Weights of a small mixture-of-experts language model, trained from scratch on English Wikipedia: a sigmoid router.
Below are experts of layer 9 (counted from 0) of a mixture-of-experts language model. Rows are named gate (a neuron's input weights, with its number), up (a neuron's input weights, with its number), down (a neuron's output weights, with its number) and show model dimensions 80-159. Each number is 50 + 15 x the weight over its row's rms, rounded and kept within 0 to 99.
Before each expert's rows: a language model's description of what the expert responds to. This comes from a sample of Wikipedia text that the model never trained on.

# expert 24
What it handles: The word in or In, plus odd mid-word fragments in foreign or scientific names and coordinates, e.g. Bolesł(aw)iecka, Pleth(od)on, in love.
gate0:35 54 33 62 27 42 62 43 55 59 37 65 48 50 46 55 55 85 61 80 76 64 46 51 22 69 53 53 57 63 76 72 42 46 56 26 72 47 51 50 42 41 47 62 66 31 49 45 46 23 56 58 42 68 41 39 61 41 64 50 59 44 64 29 74 34 58 63 58 38 26 55 44 50 37 51 77 42 60 57
up0:17 72 60 62 47 35 59 32 44 36 38 43 35 49 64 44 47 43 36 65 69 59 66 47 41 34 34 69 65 46 57 13 51 15 45 57 47 42 57 53 53 48 46 46 33 31 39 38 33 63 59 41 49 51 36 53 55 62 67 63 39 70 37 73 74 49 28 48 59 29 32 59 28 78 53 62 31 41 45 71
down0:56 46 37 47 59 48 56 73 55 48 52 61 44 65 38 30 65 70 67 69 36 45 68 58 54 57 68 49 63 58 28 46 28 62 41 34 68 51 49 56 48 62 50 40 41 68 57 52 77 49 22 56 39 65 46 74 41 29 51 10 60 50 70 70 62 33 89 28 76 42 50 66 86 44 55 51 44 42 34 70

# expert 15
What it handles: A lone first letter, especially w, opening a word right after a subject or quote mark, e.g. w(ants), w(orship), w(eather), K(ur), Sh(irts).
gate0:31 71 61 30 50 45 62 74 38 55 46 67 62 31 43 81 73 52 40 61 44 42 42 74 65 30 79 62 23 59 58 79 74 37 64 14 71 68 37 45 59 64 72 41 51 34 48 26 32 31 57 55 34 37 72 61 45 48 47 45 42 52 63 44 34 49 56 53 26 51 38 40 25 50 30 46 56 28 61 45
up0:30 64 41 52 60 62 69 59 14 62 74 58 62 19 56 74 53 35 48 36 47 38 56 58 71 36 60 85 58 61 51 89 57 36 36 56 61 60 62 09 42 65 45 40 40 55 35 56 63 36 59 41 47 38 75 51 49 40 43 40 49 31 61 51 65 58 76 57 69 52 67 63 39 37 45 89 42 40 71 47
down0:04 52 18 62 77 36 66 73 78 52 52 50 44 50 37 52 31 57 31 60 68 29 33 57 30 59 42 45 48 71 27 81 49 61 46 51 52 49 54 49 51 34 56 49 44 39 50 47 41 24 51 60 50 30 37 63 63 44 43 54 39 52 82 49 58 38 41 35 31 39 56 66 44 71 38 76 74 52 62 55

# expert 1
What it handles: Commas, table pipes and linking words that start or join clauses, such as and, while, with, by, Although, Their.
gate0:53 33 54 45 41 33 56 63 60 31 99 37 25 42 43 53 44 70 43 60 35 67 22 45 65 43 50 48 80 48 69 50 57 30 52 53 46 53 50 27 38 51 66 63 42 49 68 65 18 49 41 50 36 33 53 52 33 68 63 66 60 76 21 60 60 58 59 46 41 50 23 21 52 57 64 21 67 38 48 58
up0:65 37 43 40 20 58 70 44 40 46 40 45 90 11 44 80 46 56 31 50 37 50 51 56 45 39 66 67 57 33 56 42 56 54 49 61 69 51 38 30 85 42 46 50 27 55 35 69 50 67 85 36 46 66 39 63 36 24 54 53 58 32 56 58 35 56 37 37 52 69 41 35 55 46 84 46 77 46 38 52
down0:65 51 44 54 49 58 69 35 63 41 57 59 52 43 50 48 31 22 59 27 53 34 41 77 38 51 84 53 58 30 52 46 59 62 61 51 52 52 29 51 80 74 46 65 57 41 35 57 48 48 55 70 52 32 61 47 54 70 48 58 64 72 55 64 47 72 62 36 45 31 21 46 48 48 46 28 37 46 46 36

# expert 3
What it handles: Commas, periods, closing parentheses, table pipes and connectives like although, during, including, featuring, where a clause or list continues.
gate0:42 45 63 79 54 65 68 48 25 59 89 60 52 44 31 42 68 37 55 74 52 67 29 36 59 40 38 55 35 53 21 66 75 10 79 62 28 43 31 26 68 47 45 51 23 22 28 39 41 40 52 38 19 34 42 33 22 44 66 24 32 54 30 58 56 68 31 52 67 63 28 38 54 46 43 54 60 65 38 61
up0:32 47 54 12 70 41 76 53 77 42 38 55 54 36 52 52 48 81 20 43 58 43 36 50 71 42 62 56 57 57 43 44 50 68 20 56 43 40 62 71 39 19 65 32 56 68 50 40 30 14 65 65 33 29 48 69 56 40 59 64 17 72 59 74 39 58 54 40 58 30 57 56 63 58 45 73 56 25 42 54
down0:44 65 60 43 58 22 23 63 56 53 63 66 46 75 59 58 57 36 61 52 62 60 42 62 43 55 55 30 62 33 34 62 37 51 29 58 53 34 36 43 49 46 50 64 51 12 56 49 63 67 45 26 22 71 57 65 55 77 53 47 76 53 27 65 42 58 39 47 31 45 66 30 25 20 43 58 83 35 48 62

# expert 2
What it handles: Punctuation, table pipes, prepositions and articles that follow a finished name or phrase, e.g. commas between names, of, from, including.
gate0:33 55 47 47 57 71 55 49 31 37 90 55 67 60 59 36 46 54 61 68 41 64 47 57 57 57 41 39 66 71 70 45 90 51 57 37 52 56 75 18 64 47 47 41 53 35 63 46 56 67 59 62 32 66 55 37 24 39 46 55 80 22 59 66 72 61 61 49 50 47 13 40 16 49 60 40 56 41 36 47
up0:30 73 32 50 49 40 66 66 40 56 63 39 61 64 58 76 34 58 51 31 52 68 48 56 35 49 47 35 43 68 72 88 44 38 78 76 62 54 57 40 68 83 39 50 48 28 50 66 28 63 48 28 35 59 52 58 72 53 58 58 64 27 63 69 56 71 51 50 31 52 81 86 44 54 36 68 26 73 61 45
down0:58 58 41 43 39 32 68 41 54 57 81 45 24 28 64 56 55 41 39 47 45 49 68 69 39 52 53 57 24 51 56 33 48 52 38 41 42 39 44 58 70 39 43 41 34 42 61 07 50 56 40 15 41 35 55 66 68 78 69 48 60 64 68 43 43 53 43 53 57 36 72 51 53 90 46 40 28 37 38 59

# expert 20
What it handles: Word pieces inside club, team and place names in sports and biography text, such as East Per-th, Ipswich Town, Qual, Athlet.
gate0:40 59 27 34 53 68 40 50 47 34 80 26 45 39 55 38 40 77 47 20 64 31 47 46 51 48 60 49 60 46 52 64 65 59 59 42 46 59 74 66 48 36 35 48 29 48 44 82 78 45 69 42 69 46 57 59 40 36 43 52 44 67 45 17 65 44 36 51 49 80 40 24 52 53 64 57 60 55 65 45
up0:30 58 66 66 21 70 36 53 63 25 54 60 67 58 23 34 39 39 45 48 75 69 61 59 56 53 51 40 51 71 36 76 55 57 73 53 57 73 51 54 53 45 32 51 38 46 34 48 39 58 16 72 60 40 33 68 51 48 43 49 38 41 54 48 63 40 60 55 26 28 48 26 40 70 39 30 63 45 56 56
down0:36 66 38 50 54 44 55 42 40 43 48 58 24 60 45 22 53 72 48 65 43 30 70 67 42 51 50 64 54 67 46 34 36 70 59 56 39 45 50 18 30 88 27 61 37 47 14 64 56 42 59 72 66 02 64 38 63 17 40 44 56 47 53 69 30 29 86 51 50 13 59 52 37 53 70 39 55 70 55 69

# expert 7
What it handles: Line breaks, table pipes, closing parentheses and semicolons ending entries, common in election tables; also discourse words like However, remained, both.
gate0:41 40 36 68 49 52 33 27 45 49 72 26 53 34 47 32 53 44 72 50 50 53 33 65 43 43 54 52 56 49 48 71 73 24 36 55 61 37 45 45 36 51 43 65 25 41 56 58 49 53 65 36 43 59 67 38 42 40 76 51 58 42 32 57 66 17 60 55 43 27 55 42 28 48 56 83 49 42 35 37
up0:23 17 61 44 43 54 58 51 43 67 59 95 93 50 26 54 52 49 20 45 10 56 62 55 69 67 43 44 43 52 45 43 56 72 37 34 30 62 53 54 36 71 56 48 68 61 51 54 48 26 36 72 46 19 33 69 55 53 43 53 49 57 55 29 52 71 51 55 61 77 37 42 56 67 41 18 49 42 73 51
down0:75 51 37 58 76 55 72 62 57 49 69 37 48 48 33 46 24 65 53 42 31 41 37 84 42 72 23 52 52 53 67 41 55 40 76 47 48 54 62 76 46 41 38 28 71 51 52 29 45 23 78 62 41 54 34 65 36 29 45 43 59 33 59 38 36 54 48 55 31 50 55 38 28 58 53 29 44 70 45 52

# expert 11
What it handles: Inner and ending pieces of split words and names, plus bullets and underscores in infobox or data text, e.g. deploy-ments, adj-ust, •.
gate0:64 58 41 69 69 66 42 58 28 43 48 33 60 48 63 66 43 56 31 60 50 48 62 55 33 33 71 57 69 22 40 75 68 26 40 13 58 43 29 42 59 40 55 62 59 42 44 44 59 65 64 49 51 58 15 64 49 60 79 36 63 49 61 44 65 34 64 36 53 38 34 27 56 49 93 41 50 40 26 61
up0:20 60 33 59 46 63 59 68 37 39 45 47 63 30 60 47 74 43 53 39 50 71 57 58 52 30 60 80 51 40 36 55 60 28 26 22 57 24 36 43 47 46 42 58 77 47 48 50 62 53 43 49 71 60 17 41 36 60 69 41 57 46 57 52 51 34 68 50 62 72 44 23 41 32 53 57 44 35 27 65
down0:48 41 45 64 71 20 45 64 57 49 83 49 68 46 64 53 72 47 60 50 56 70 56 54 60 53 63 34 65 67 33 73 46 79 30 24 18 56 61 41 64 42 51 25 27 24 50 57 47 40 50 49 63 30 49 32 42 58 62 28 48 49 25 46 48 55 61 70 62 37 76 78 52 53 44 53 81 22 53 33

# expert 30
What it handles: Middle syllables of foreign words and names, e.g. ot in Lokomotiv, ay in Uruguayan, per in Kalispera, ut in pharmaceutical, plus hyphens.
gate0:84 26 47 53 51 48 40 61 50 26 72 51 41 64 60 40 47 46 68 51 46 62 41 55 29 31 61 26 54 39 74 56 63 66 32 34 46 47 59 48 61 47 31 58 56 24 52 40 59 85 64 50 54 39 37 51 34 47 69 48 52 72 75 67 49 63 45 59 36 10 53 52 51 56 62 35 58 31 55 77
up0:79 72 27 64 56 55 43 55 53 49 46 76 39 54 75 78 47 45 63 52 59 24 78 51 72 18 52 42 59 37 38 61 43 52 56 64 60 41 72 42 48 41 56 60 67 45 45 68 73 57 30 84 38 45 46 45 26 60 25 49 46 36 32 64 42 44 62 46 50 53 46 42 55 74 52 54 47 78 56 60
down0:18 31 62 35 60 81 57 52 57 25 44 53 65 32 45 53 42 80 65 20 29 36 67 26 49 49 62 59 26 55 47 50 46 56 54 45 59 13 30 29 54 81 47 52 52 56 47 40 44 72 69 65 36 54 46 18 30 61 45 71 44 37 38 54 52 15 58 13 50 33 54 49 49 53 31 52 43 80 55 75

# expert 29
What it handles: Infobox field labels and name fragments in lists and data boxes, e.g. Born, Died, Preceded, Jul-ian, Mal-a, • in area fields.
gate0:55 38 53 38 61 27 74 56 47 51 64 51 33 41 41 47 70 69 43 78 56 32 33 42 64 42 61 54 72 38 66 46 81 68 61 36 65 55 37 20 63 63 44 42 45 37 29 64 56 38 38 47 44 49 34 58 22 56 35 58 65 48 63 48 43 66 79 30 82 39 50 38 11 30 42 31 47 37 56 54
up0:49 56 56 39 59 50 51 69 36 43 74 60 58 53 59 79 81 73 52 54 72 48 54 65 69 37 59 73 65 53 59 49 65 58 59 17 79 69 52 37 68 38 28 57 56 35 26 72 56 40 35 65 80 45 17 55 26 64 49 39 71 45 73 43 31 62 41 32 47 29 44 41 12 18 60 54 31 40 65 48
down0:37 42 65 48 72 42 58 46 77 61 47 90 35 40 44 47 75 42 29 45 51 61 64 72 66 76 72 75 72 55 45 45 25 39 51 40 50 55 58 37 54 49 39 51 60 33 31 64 66 44 25 49 46 63 52 54 56 57 49 37 36 22 65 51 39 42 34 22 69 22 48 53 56 49 37 37 55 47 51 57